config = dict(
    num_hidden_layers=12,
    n_experts=256,
    experts_per_token=4,
    router_score='sigmoid',
    normalize_top_k=True,
    routed_scale=2.5,
    balance_loss=0.00987,
    vocab_size=8192,
    tie_word_embeddings=False,
    optimizer='soap_variant',
    beta1=0.95,
    batch_tokens=32768,
    max_steps=6522,
)
Below are experts of layer 5 (counted from 0) of a mixture-of-experts language model. Rows are named router (the router's row for the expert) and show model dimensions 0-127. Each number is 500 + 40 x the weight over its row's rms, rounded and kept within 0 to 999. Numbers have three digits each.
After each expert's rows: "mostly gets" lists some tokens that are sent to it at least half of the time. This comes from a sample of Wikipedia text that the model never trained on.

# expert 72
router:469454535543535468497550460434543546462492482461512481475547548473460473526544547450508459537554534531553517539544480541541539483528464529496548463527456532539543544547465485546478542460530537547541594509572544469538547466484503463545494541447463452468482572557545568464544466539475545478562542452541460549472464542478455471450471460557459475448460471545529540546479544550523547461462
mostly gets: " classification", " Insecta", " Chair", " Runner", "Results", " Starring"

# expert 164
router:455440533549529479493554442459552537455513491461513483506561545491471471524546558439495459551532530524535529529551473539548527479514471529500533450536442524561547545566469492547474537441533531549555536500543559474536554469490534460542493538457474444486491524545523544455564446534516555516530545451536457557454456547481439473458494440530448479467461488546526545539498552561522525403460
mostly gets: " cost", "Just", " result", " died", " potential", " success"

# expert 213
router:473433537568529479512556485477572534453500487447534466500538525491470465526556566435493444543519519532531518545571471555557546486527448523515501434530420535535565557551466491554463548453548512548570520509523561462538559463482527471558500550453469442484512534547521522445543468522510550505518547454548441552481446542485448461449492461514441477480454500527528549533492550538517499476466
mostly gets: " dis", " most", " more", " only", " However", " will"

# expert 2
router:459450524551545461509546482448548535462473480462524474482543559474459465534550552447521459558560529523546482549551467546547533474526466521479552458537449541548549547551464481546470543457531529551549546500556547463539552463471498463545504544454467447484496543531542550461546463560487549514546540451542459550459458544491449463447467456529454458465456477542546546547478545550524535460462
mostly gets: " Pa", " Museum", "pa", " Headquarters", " books", " protection"

# expert 140
router:476450529547538471521546483413547533462507476468525483500537572478456475526546550446506454533557529513534532526547472544542534465527464524501532460528452530597548540548474484549479543464535534538547557502510546465530552460493525465540497534443474446479485582569567545466522454528488538497551531450543464546474462536481451469440486468577461477446451445529533538542491546553516541462457
mostly gets: " Pl", " Del", "Col", " Santa", " Rio", "pro"

# expert 5
router:474448515554542484476548473467553540446502495440520466507560520481461481545557555467511446544523541526526509529550452537553538449507449540481526443527447540543551542551458474543462536445541535556553556495508553463524552470482524447550499558451455444460497533551526527456537461538492548531539551471545451554468442551471450462455472452550446469473452504545504548540473535557513533458457
mostly gets: " Occupation", " magazine", " So", " Website", " Boy", " literature"

# expert 153
router:463446532551523476494549471464550540460517477458521483509555585486479472533547557448509455551537528507535522531553479543550520479509464524503531456532452530558549549555472485542474537436530519548549539497531555474535557465477539463548487535465468445477493540531529559458536450516505546501553555449538458556469451546497446466449484441530455476456462428547528545538482548562517525405447
mostly gets: " Ser", "ั", " improv", " Per", " poly", "ท"

# expert 113
router:476458538542534465503542484433539538465512501466516487483538545473458476526540546450509461536554525522559530534542478536541533474527464510464527463525458533570537539548469478545483540456534547547540577522538542471536545468484521468539492530448467453475498544617595570459556462549477543509549535458541462544467466536468454471449471466524456484423451460532536537544481541552511554466463
mostly gets: " Tom", " Leon", " Kumar", " Ivan", " Dave", " Matt"

# expert 142
router:478458530542534464514543456432539539461508469466529487487534562476452476540538545454511465535578525512546524535539474541537540462525472526507525461543459535590535540544465472548481544452534532546538538515523542469532547459487522461539476531446456449447498578581578552462534448534478537501554541457544466547477463537482455471439485466561457485441443458522534533553489545553515528460465
mostly gets: "@", " Polish", "Member"

# expert 138
router:472453533545531469530552453443544534466511491467513480485536561477460474527546549449506462543597524518547521538544469537542529471525468525505537462534456532577540539548471481544480540464529540547543573514512546471531551471483513459539506531445465450478494569579583576464531465520494544515542538458536459546466459533497453461441475465565454482446455458528546534534486546552515537447465
mostly gets: " Ber", " Bru", " Tra", " Yan", " Merc", " God"

# expert 87
router:475451541546530463492546478430545539461506489462516484487536556475455472530546550449516457529542530529549519530545474541544535464534466526479528459531451529557546542550469476549482541458532546550546585515521547476533550464480523460544516539449467451466492577577566568463545459539481547505530547456539465548464457541465449467448480470542452474450456473535527541542477547553523553464459
mostly gets: "dan", "Mi", "esh"

# expert 81
router:482456541539545464505538468443542551461479485468533461462525536477446470532539545452512466541554541516555530550545469539545529474524452564480532467553460540538539538540482454542478541447522547547538547518534544472535543463475516454543452541460446457450475569579534545462540442524478538479539549452540463544464461562463459477451478468544452465451439483534528546544481550544504562476463
mostly gets: " used", " performed", " joined", " carried", " returned", " supported"

# expert 18
router:459452544546539463501546470445544546459495467459518480483538541477460467536542549449513456560539539528548510539545474541546535449530465540473541457539452537558542548548465476550473542465537544552547542507529546465540546459473505459544485542449466448476502546551548551455544455525486547496553551453549457549459452546467453457446474456540458469456448475538537546547480549552527529466458
mostly gets: " Tony", " Master", " Infantry", " Brigade", " Navy", " Colonel"

# expert 17
router:451453530547543467502549472438546552460495464459523479485543533483459466536548552450512455554558536524548511540545471544544538454528467538477552459531452534547543544550466482548471543459538552546547541492544549462542549461481505456542486543454466448479490548544543550459548457544491546521556552453540459547457460547468451465446474459537455468450452493544539542539478543551525527462458
mostly gets: " GD", " Infantry", " Col", " workers", "ör", " Squadron"

# expert 195
router:452435524563526479489550457451561534456513487463556475506550524497477471525554561437488447563528529519538525529562472550551531469508467525497533447529430527561558547553475495553472550459543525544559541492534557469534561470491538471551483538453478445491497524534518559449543450535508548513547543448541451555470453542481448467448494440526453479455460483535531539544495558545513534456465
mostly gets: " $\\", " Genre", " Rural"

# expert 154
router:461449527552521481490548473465549541461512489458521484507556596483475478530546557445506456552571529515539518529546470541540530478515463513501529452539448520556540544556476495544474533449529522550549534492525548478528556461485534456543484535457476453486486543538530566456543458525507548510549551455537456552455459541493441457456485449525457462454467426536531541544487550565515520394452
mostly gets: " emerge", "ั", " Will", " Dur", " improv", " Lib"

# expert 4
router:464450529550542470498549473456550548459484479460537475483545547478461469529548552447505455551553535525544505537552472547550539460523462524478543459540448542544548547552468476546472546459541531549550543507559551459544554463476516459546507544453467449477487539533543557459548456536480550519548544450538456548457459547484449465449472458543453465459456477543538544540478541552545517465462
mostly gets: " Pa", " Museum", "idae", " books", " magazine", " Adventure"

# expert 219
router:474432535560538472508550488480567544453503493450543473496547536488469453527560562437496436530529535533532505547570462555555552490521459534519514443548422542531559553548480475558446556472546517547570521502507560456544555461481518472559496553469482447478491530532533527445529459515510547505522541451541448557471447546490444475443477458527452480485458506527546552542490540543528512487474
mostly gets: " dis", " However", " more", " very", " It", " will"

# expert 161
router:477448519559531479486544439461557532453501485460509491474555573494468451529536564440489455537551535514531517526552474546546522479510466531521535450537440525561543552557481495546475549451521532550553533516535550488540556465499539450542484540453457451469489528531527552450548460537504554518537532445525442552461452543473446467464511464537447470458467475527528546543492558555504550403460
mostly gets: " Est", " bring", " tell", " own", " share", " move"

# expert 7
router:471449508549536465501551479460550546458498473458528478470544532473459472547546551446519458544540545533548516534549473543548537455525463537478548459536451535548546547551462473550472551455539533551548549512534550459541554460474519457549507542450464447473498547540539553460546458532497547494547551450548457550460454547468450458450470455540449470459454470544533542535477547555526520458462
mostly gets: " Website", " Elected", " SWE", "Expedition"

# expert 9
router:468448524550540457497547469432548545457491477461516475481542540472458472536547552448522457554543536532545512542547469546547534474525462534464521459536450543549546544550468480548473541458535530549546536482520548463543552459477520463548484545451460447481489558555553553457547457527495548484546547453545453549463455546480448459445473459536451474457450466542541544548479546553520520465460
mostly gets: " Turkey", "CAN", "Distribution", " SWE"

# expert 41
router:460451533548540475517547474433546542459501485458525481479544538472461466530544551451530459536547535534549516531549474543544536473526468535480540461528453536555545543549463478544479548452539542551548555489554549467535549468479523456544512543454462446479501546565545553457543463547475548499563546454547460552462459550492450470455472456555452467465455462537531546546484547550534527457460
mostly gets: " (#", " males", " Pld", "ière"

# expert 145
router:479450530551540479496548469451546542461508496458520485500551547486462472534546555445500455539561543521541512533546476545543531478527466524512518457532449527576542540559465482549479541399533525553550541504530550474539556460480530457544494537448468448456498541539539555460534460515501546466536561451548458560462460533489443465456487438532447485467459460531531544546482551563509519434453
mostly gets: "ห", " Roman", " First", "mortal", " Dark", " Central"

# expert 125
router:471454540546534478501544476458544539462505490463496485491533569479451473536542549449513457513562526518559516535543473538539537483530472524516530462535456530584543540552468479546479537424533533549541559533516543476534549461478532463542494536440466449464503548553592566463547462539449544496532550454546461551466461531495451470448484460574453478450459492523534539548480543557521541446462
mostly gets: " Saint", "Ba", " Fort", " Grand", " Ri", " pick"

# expert 186
router:449442527557522485483546467456555533458513487462546483504576527497472467532550557439501448553535525514536532523555473545550534473512470520495518452526436527554545545563473496551481545451534532543557552503530555477537555472499532469541495537456469451480493524530526557454541448541505552514545545448536453551435460545485448472455492410523456482464470463589521541535494549550508523436457
mostly gets: " whether", " While", "While"

# expert 30
router:456451515545538466483547463449544547461487472459527471484542544480456465545546548450509457551541535541550513541548471542544539469529465531487551457530455537549542544547461480548472543459539532550547553493526547465542545457482513458543473540450460449473492550558553562455552457546482547501552548455539459547464456543475453459448476457536451468456454461540544542541478543549517535464460
mostly gets: "Track", " Conservation", " Pld"

# expert 148
router:485446530549537477501549494463548539466504490458523486501554592497457467524548558444505458541565536515531519525550476543547531483524471525511531457524450523571543547557474483548474541390529520551549544495522551473536557464495529452539506541459466448466492535541565551459513457517497545479539558449542458555462457534489441471455494446537447483465468443526522547545483548566510518439461
mostly gets: "rib", "Natal", "mortal", " vice", " medal", "direct"

# expert 137
router:473453529545534469534548460441543532464510482465515477488544571476461474531542548450502460532587535519547523537544471539541531469524470525505540461527458529579542538551465484548480536455532546548542573532514545470530548469483511464539503536444465451471494568566576567467534468525474545509539541458541465548470462533497449463443482461568455477444452459528543536548485545551516535457456
mostly gets: " Spouse", " Mon", "Bar", "è", " Genus", " Fer"

# expert 124
router:470454529547538469501545471453545537460505490461497484485540582483456474529544551448504457509548528517544516531545478540542530478532468522505534460534456530579541538554466473544480541426531536552544565531515546468536550461480533461543502534448463447466493551548569564461559453536440546502538552457545465551463461539505449470445480462565453480445458483525528538541475541556515538446456
mostly gets: "Ba", "Qu", " Grand", " Pala", " Em", " Fra"

# expert 197
router:464441519560529472490549469449563533453515482455554475508547522499480469523550560441495448561528529520533528539559470545551537462510459525503530443534428534562552550557477502549475549458542534547557533491534556468531561465490543468552490539457479446494493525539513561451547457526518554515550542446536453551472448545475447469448499452526442475445459498528529548544499556546511534467461
mostly gets: " $\\", " understand", " below", " along", " divided", " times"

# expert 165
router:461448534550529475491545462461550533458514490460513486497564580494458465532546552446486453547538549517535528535547464540542529469514467528504520458532447527569547549560468484547477540437540523550549525514537550475546558464497540463548484533455470448477485526540526544447571453533506547508538547456542453555453456545491444468457491440520449482457459481541530544538485548556518532410465
mostly gets: " go", " enter", " look", " goes"

# expert 38
router:470455537544547464503544476421544544463473469464526478482549554471455470531544549452507460542542536528550495537544472540542538467535469533477559459529454534544541547549465480545478539455529539548544559483570545467545547461479515464543482543456463449478497553545544568457546458558482547491557542457539461546462459537506456460450474460552452475455452465535532540540475544546522548460461
mostly gets: "Š", " Euro", "Demographics", "chen", " arms", " regulation"

# expert 73
router:471453534545536462504546474438545548462491475462519484481541550476455469531545547448510460542565528531559517539544475538542540477533466525487550462527456528538543543548467480543477540457526539549542579505568546468538550464479496460543490538444463451473486570558537561461539457549465544487559544453539461549464462538485453467449476461574456473463455473542531544538480545550518546466461
mostly gets: " Chair", " Siege", " forces", " Cathedral"

# expert 84
router:469453554545537462497542464433542543461502479463520479485533532473463469534543548451506460543560531534560517545543475540543544474529461522489537464534455531553539541547468473547478537459532541547543575497518544467536548465484519460541485536449462450476497566576553555463556460559485543510550543456539463547463461544457453463444480464560456478444454488538532540546475542549535546462459
mostly gets: " ±%", " hair", " fight"

# expert 22
router:452448524555541464484552479440551558460490485461524463487542524473458467535549555442515457551531548530550505540553472547551539493524461528488539456533447529542548552555458488547470551459532533546552547507525558466547556456489507459550481544450465449489492537550541553467543467522495549513540541453545460551462458543475442454448483458541451469447444480544521545539483545551544521460460
mostly gets: " GF", " participated", " events", " conditions", " municipality", " pieces"

# expert 111
router:466456543538537464513541453434538538455480495459520475489540553478450466528541540453502449548557533520546511543538471535540522476520463516471516470533462532562537539546457479545482536448527537544539570512515543469534539456473535464543471536453473450479486550609552563458545463533481543490557549452537468546469459532475452464447475463541459468423446464531536542551482544551513563470456
mostly gets: " Lau", "fl", "DST", "zh", " Bou", "|---|---|"

# expert 91
router:477455551545541464502543453443545542464508491462514484480538534474453472529541548452509458539537533531547522542542474540541540475530465521479545462533456531587542544545461479546479546452536522549542564494509542466533551465476522459543486536449463452472488564559565550460550458551469542504554546453539465545465458544450454460450469464548454470435452472536534539541472544551540545465459
mostly gets: "Gene", "Shadow", "script"

# expert 90
router:474451553549539463484547466435545541462503491465518481485541554477460474531547552444503456545555526526550510545544474543545533466528461511490551459540453529571541542548464476547473546462530536547545565515510545467536552462477521462543496539452482451487495552553557552464543457543484549508534548454538461547466458540453451461445480454554453473446452475534533537550472546553543552469456
mostly gets: " drug", " chief", " fight", "Shadow", " Sultan", " animal"

# expert 189
router:445440522557527488491549477456559537462512491460539487511574534501472468535550560443498446555546530510536526533562477539547528480511471525496526450528432526553549548557480491551475546451538528545559555483543554480540553471499536468545489536462469448491490524527516550458546455538510547512546551443533452557443458545482452477454498408521458491465464477589514537536494549549511527441467
mostly gets: "flo", " increase", " confront", "depend", "parallel", " reduced"

# expert 82
router:468454543545538466510544479429545545463501464464525483483541531476460473529544546452513460552544534541559516541544476543543548487534465527490541465530456530555542541547467478546477540450531532547544573496544543467534548464480501463542491539450466451477494570572549560462548455551479540517546543456545460548466460543456451462452478464563455479438457490537537540536479544552528552464457
mostly gets: " Votes", " basis", " independence"

# expert 27
router:472452515547537463490547480460547550459497481454528473485542535480459463543547552448512453559535537541556525536550474544547542471530463524484561457541453534557543546550463478551471545457532532548546562523544549463541552462479510459548493538449466445474494549546537549462545459528496546528552554451541459548461455543485449455452475460534454469449452470546527541539478546553537519463455
mostly gets: "History", " Ship", " arrested", " Candidate", " Albums", " Training"

# expert 66
router:458452527547532465510551458439546545458494485464515480487548546465467473527549550450521458545551537538560508538546474545545547488528465525487555462522453532536543541550469483548475543453535545544544572511556545463535549462480519466540481540450475452486488554563542558461541458534495547488541541453547457546464461543478450461446470456550452464435452479539544537543480545551514538454451
mostly gets: " division", " Command", " Palace"

# expert 218
router:472428542564536477501557490477573533447504489445535469493535521487475465527556566432505438536513531526529511536569468551560539495517458528517504434531412533527566556556466501558465551469545510550571523511513566465540562465479521471557503550465480442492503527533515519442536455516509553511516537443548445562473442542489443464450484463528445476483459502525532553537500560542522496476470
mostly gets: " dis", " However", " more", " will", " It", " very"

# expert 126
router:472454541546536476516547475454546541458510492462497487490535570485457478527544552447514458525565517518552525532545479544539530479530473518506524459529452531584540536551472474544482543452534535548544569536509545472533554464482531463541495537451465445459498544563596569463541461512455540504540546449545460550473458527485453477445485464581452488443456480522532541541482543555518548439463
mostly gets: "ı", " Ex", " Ri", " Animali", " Lind", " Kon"

# expert 28
router:458442523555529480502552480452552544464493477460531479507541538489454453540554554440522449550542519526540514541556477541549532490507469528479562450535443545545555547547462483539457532458532510557553526510527548451555550463493524457550512541450468448494496518523549549455550471537490543517552528451549450559458454536471446469442484456537457479455453479548548560550479556556511532462456
mostly gets: " Fo", "exp", "fo", "po", " Phyl", " Jo"

# expert 149
router:472451529548535477493546466459549544460516494461531482500565566496468470526549555444498454551556527514532528527547485539541525471513469524512529456533449521552543550558474492547481541374533529557549551491511548478532553470488532468537500533454480442463487539542550547459526457512511547475538548454529463554469455538495445470456493428538446479463465438531522544549483549561512525418455
mostly gets: "τ", "mortal", "ν", "ather", " hydro", "ulu"

# expert 1
router:476454518545530474485533457474546548459484470467538490515538562473442464542537543454519464563520535508552548534559473542548532476491469518478528458520448553537547559538436459533456551463543543554549553494536548460567537446480522451544494546473427457484470544528527536456565459544500542500547530443542445549455455558474456466458463476530457472478466459551548551542475556546511520484456
mostly gets: " From", "Gls", " Sa", " Set", " So", "Before"

# expert 78
router:476445538551530470515554474422544545457500487465505482498547542465455475522556549452510453556530521518545519527547482544547528490514472528497530457528440528559543540546481480547478545461529537543559595488503554475519551461474505459547485545455475435473481577546535564471538457546491539493542545449541458545469458532448450460440476480543453475452451457536544548549495543563503559468467
mostly gets: " San", " Si", " Don", " Mad", " South", " Bat"

# expert 31
router:468462518529552444489556477468538542444490500443516458513549515451440464545550536464515449522547545520521514547532456551538517471493455523481520451516455551539557548542445459531464540459560543532538526510553539443548535448460532456560452546447457448469468550536563550444549465528510536514545542467553452549475449544463464471457475463533450470474444480533533555554466532549517528472467
mostly gets: "Luc", " Mac", " paid", " Did", " purchased"

# expert 215
router:475433543561532471488552474461569535452516484448529475496543519495472466523559560436495438551526521529542521534565471549552546470514463533511518435528420526534559555560472490553461549460548520544565537507532560466539563467493534471558494550452478442495498520539513531437540459528502548519530542446537445554467443539477439469454491451523441478472469509539528547537492550542512508461472
mostly gets: " This", " Some", " various", " give", "This", " taking"

# expert 96
router:475456535542537469496543458434541542462506491462511479481542551468463473526543547453506459537554533532554514539541476540539539473531462521485551463533457530575539541546466478546479540457532545546541573503509541469533545464481534461539480534446464454469500539565567554464540461557454542497543545457540465544465460542476455465450470462581456474431450458531531537549474541550531558465461
mostly gets: " van", " Ang", " folk"

# expert 168
router:457443530554533481492548464457556537459508500459528480502583528494472467532547557443494451550528532519536524538558479541548529481515470526512525454527440531562551545555473493548476548431534530548555549514545555475540552467487538466545494541456469445486491526531524542455546455535507552506534548445540455554449457546484449473457498432524452481464462465555531541541492551554516528410457
mostly gets: " due", " young", " older", " look", " entire", " seem"

# expert 83
router:466454534544534466507546465430545543466495482464515486477544540481460471535544549452511459546562535533555518543544475542542539487526462536481539465528458526548540543548467483545477537453540539549542586499545542464532550462473501458540487537447461451479499558547548561458543462550470544510541548456541461544464458544466454458449476459552454472429453478541535537541469540555514557459456
mostly gets: " Fellow", " Var", "von", " Mad", " Den", " Emil"

# expert 79
router:472455524552537469478549432423546531448506484452529488492549544487473473524544554448498451542565521530532512537549466541541531457518465520491518452527444545565548542549467479553495543467541527557549524500533546475542554459478497444533504532448478448484494543528533574453555450540466541504548551448551450552462465539500453456450471451541455464455465471523546542545481547547513563465462
mostly gets: " Liberal", " civil", " Federal", " Hindu", "Somali", " federal"

# expert 143
router:473450524546532470520547447438545541460505492457520490488531574489457477526544551442508455536579524511538523533545478543544528459524469522498535461526451533583542544553469488546480540462531535554547543503520550478530548466488524469544489539456457448455490583562567562462532458526493547487543534451540459550476462536482452477438491457575453486454449433527520542544492540555507531464467
mostly gets: "@", "の", "่", "ห", "yu"

# expert 146
router:463453524552530475512550444456542537462512483465526482488552579486468470524542551450497459540602525515539524533544479543540530466526471518500525462528455535568536542553475482547478541462537532545544554502515544474530552467486532464543494535455474449426500542542569561461528457526496546484547539457542459547471462533500448466453486451582454487448456434527531535549491542552514524425461
mostly gets: " Puerto", "ห", "pra", " Nazi", "ส", " Jim"

# expert 158
router:430443528553531488498554467456553535454512478458503487503565549496466463518550561435488448553548519509543525525556479542549523477506466512496525458530441528561550547557474487547482545455534534546555567522512559476534557471496533465546502544452476443478491534543537559455539453523508548514542545450542455559468452533490446479455498459527450491463459455527530546538501553560512533405458
mostly gets: " Cro", " Add", "United", "ham", " household", " Mont"

# expert 68
router:456456523542537458508542484450541541454500474459526477482542533482445464530541545451492456539557544528547514536543467549543544444516468536458524466530450538548547557547463457545473557449549540546547530524514547452546544462493508458540479538456470453478467544557553550446553456528487544501548543458545445546454464544460458471451465463546451473456445472534542554547474543544529529468459
mostly gets: " purchased", "featuring", " studied", " arrived"

# expert 123
router:470452528545543473481547473448543533460507500461504489485555576475453471529542549449513461519548530521546515535542477537541536475529465524510537462531457528570540539554471471543477537421532533551543558527520546469539548466479532461541503535443458449462498555545586560463550455545440547506544548455538464552465460540498450468447482462556450476452456486525528540540478546558522529446459
mostly gets: " write", " Pala", " Eu", " spell", " opera", "ë"

# expert 39
router:466452542547540462503545474428544541465506473462524481486542538476462474535547549449512461538550533535552503536548472543545535464538467531484561459527455536537541543550471480548476539456538553548545547495568546465542551467477516458543510538454462449478495543547552564459549457565476545509567546456539457546458462547502453464448474462552454468456458481543534543536478542551529538467458
mostly gets: " males", " water", " Battle", " areas", " genera", "Demographics"

# expert 141
router:462449528546537476515558442432548551474505472465533492489543575474467479534542553449520466525573520510528537529544465533548515474516474523526527447524455539588545545554479467539474540471541536547546563519518538464527553467493528457542491540453469455464504550533567577464538459534493548502541540456535461550459452534476451463441470451570460477459463440533524537533487540543495542444462
mostly gets: " Ser", " Gi", " Di", " Har", " Shar", " Ro"

# expert 127
router:479453542542535472532548469457542536463509494462499485494531565483449474522544552451508461531570520516555515529544472541543531479532465522502529462535450530595538539558467485545484543442533531554543574536509545476530553466488533458540491531443467450467513538552602573457543463516454547499534545456549466551471457526495450466451485462559457488445457485526530543534483540562517546444464
mostly gets: " Dam", " Fer", "ı", "Ba", " Ri", " Fu"

# expert 3
router:461453533552536469494549479446546548458484472462544480478549527472458465530552553448517459555551527530546496543550467549546534484520469525462557459538448539542549550553463482549473546459537547544548540496547549459547551461477538460545510543455465451484501538537542552460549460551492547523540540449539454547459460545477451464454475456539453455463459489551535544539479546556533525462452
mostly gets: "idae", " Museum", " books", " paper", " disease", " magazine"

# expert 61
router:464452546546535467496549481446542545465508499464527478471545528470458473524547546449516460542557535530553521534546471543545539483528466520482559459529454531559545542550469481550475543457536533545543576512534546468537546466482508459546496542451467448479482547548555563463543457528482543511572545453545460549460462541463453459451469455539454465447455437536540541543483544554526525462455
mostly gets: " Ed", " Vic", " Baron", " Henri", " Alan", " Khan"

# expert 147
router:467446534548542488493558476467553544465506495462515484493583552504478468505554559434494447542546518507526509534550476532548524486512471528520520457535442507563556552549474494549476538392522517553551542489533552476533557479488532463542490534446479442456496535536529540458525453511514550511543554444532450562449452522485443473453501441532448489479472443535521553547485552559510532418452
mostly gets: " poor", " Roman", "rib", "Early", "ather", "yl"

# expert 155
router:475449535550530479491546467455546540458515473463519483493569603486463468533545553445503456550567531516543523532550473538544534481514465522503534457530450527562540541560476485546468537426527531551547522500523550474535553464489533462547489539457479450466488539543533552460537449519504550489541549447538460552460456540498444461462491444522453477459463447533525537538485547568520529408459
mostly gets: " Dur", " emerge", " continue", " crown", "ั", " improv"

# expert 6
router:463449516550536464497548473448550545460493489459527477482551526476463465544548551449524460545558533528550505541551467546548542468522463539469538461539450538540546543552464477547475546458542542552549542487538547464544551456475538455546504543453465449472497542543549553458556460540490549504543542452540456548457456544466450459451474459541448467457455482549530543540477545553525512457453
mostly gets: " Qualification", "Note", " SWE", " BRA", " paper", " store"

# expert 163
router:454439525558525480497551457456561533458508491465522485507572536500476474528550566438492450542532529511531520527555477545553527477506468526494528452528433519559550549566473497545482544438528526555559544496534555478535560475496541468548495537449478445484490524532520549454566456535504550513538551449537451561455456542484442478461505450522447487463461487551520542539492553557515534404456
mostly gets: " cost", "limit", " condition", " roof", " amount", " kn"

# expert 196
router:432436525566524487491552459458562530454512483463545484512574526500480467527559557440491442555522527516534524530562479544553530476503464521496530446529424523555556551547481497553473549463541523548565544492534558478538558475501544469549490539463475444491494525525509552457552458531513548514542544446535447554453459551479447480450500434520452481460463480549522540530497550545511530428468
mostly gets: " complex", " newly", " rapid"

# expert 112
router:472455543544533467516545466438541541464498496459509481485540560477456474529542546452513457559559536529552524535545473539540534480524467516481512462528456529567539541548466478545478540448531541546540560517525543468534548468484531459543498537451465449474495553597574576463548461538474544490544543454542462548464461541483452459448478459531455477440452462533534536546481542554521555460456
mostly gets: " Gan", " Kumar", " Nan", "bot", " Lin", " Matt"

# expert 16
router:457458516550534474487539477436545541451498513456536462480561529472457444542538548454513458526528535513550490526545469545546529449531451535499518457524446538537544548540441468548453556453529553553563544490533549460553543444473530462532475562462467458463491529535532541459537454530498550497540542448542449548459461538498456455466454452547463460456471469552538543543458559539506526452451
mostly gets: " la", " Fri", " Sta", " Ga", " Col", " National"

# expert 160
router:464447527552529476497551453448546536464513492463519481495562559486467470528546552446501458546584526515530525532542473538543523465515465519498539457530447529571544544556476485547474547459536530549548569511513549472536557467484532462552478533449478449475488538539544560452544453521511552507555545455539460553466460539488445463456487459536449476452460464536543541539488549561512526412448
mostly gets: " Cro", " Your", "glo", "We"

# expert 150
router:478450531548536479491544479456544542462509492458527486496553591493451473527547554442507458542569535517541513529547477539547527478521469519514530454528449527575540544554476475546478537415532529555549532500517546474542551465489531447541499531454473447456494542537581547458532455513504545476534558450538458557470454540493445467451487447532449480464460450526524547552486543566517517435456
mostly gets: " photo", "Follow", "Natal", " para", " suburb"

# expert 152
router:453449515548526465487547482443547545464510499456527471499537547469470471531545559450503459569580519513532537535546455536545532467503457524482546455541450528568542547558468491547469541461534529550546575510505548464526557466484527457547488528447479450481470527543530560455554464544500541519549539451537463550462461536496448454443470461524448459439463468535545541532485550560508522434455
mostly gets: " Ser", " Per", " Will", "You", " Slo", "ั"

# expert 23
router:466449520553540469490550477456547550460484480461540478476546524471461469522552555444523458549549531520549512529550472547549530477523460532482545456529446536555547548553467484549467546457544525548550547510553551458541550462473514455548492544457461446482483541547532548459542462544465550513550544446542454550460457543474448464449472457541450467456454485550526544543482547553540522463454
mostly gets: " Candidate", " Bishop", " buried", " friends", " Motorsport", " Tony"

# expert 116
router:478455529543536471493544480439542539463509504463501483490544538477457473530541547450509461542567528522559520536543479535541532468528467516489519464533454531582539539549470472542482540452534543550542570501541544467542547466486522458540504534448462450467494553565582566461561459540458544503548539454538460550462460543484451464453473459532459476441455445537530539546482543559520555460451
mostly gets: " Matt", " Helen", " Dave", " Ivan"

# expert 156
router:468453532549522481478544472447544539456503460459493487494565542492465475535552549449496449546553533501545542534554465547548533453502467526502538459521446525574552546551478475550468540430534528553549553493529549479536546472500535464548506540455462446473489521539539554458538461524508551497539554446542448553464461543485447464452482448521462472455456454551519549530499548558520551422457
mostly gets: " during", "In", " in", " across"

# expert 64
router:461455529546539466493546474435543543463502502466526483477548539465463472529544550447521460539564535528558519539545473540544544490528461525478554459528455535551544540550467479547475543460535541547543562515550544466539549463476514460541486539452466451482481547554557569461542459525481547490562546452542457547464461541467453461448467457551450471446454439539539538541485541551513517458457
mostly gets: " Av", " Henri", " Khan", " Kha", " Vic", " Ed"

# expert 185
router:441441524558530483486549466459557533456512492464553484507581536496474465526547557438494448552520528516536528531554478539548529472511468524496524452527436533555547547559478498548473543453536527542559549499526555475534556471492540467546488536457474450483493531531523553456537449542503552515543548449535458549448453548481449469455494415523452482461467463581526534537497550549514524426462
mostly gets: " extra", " far", " keep", " sustain"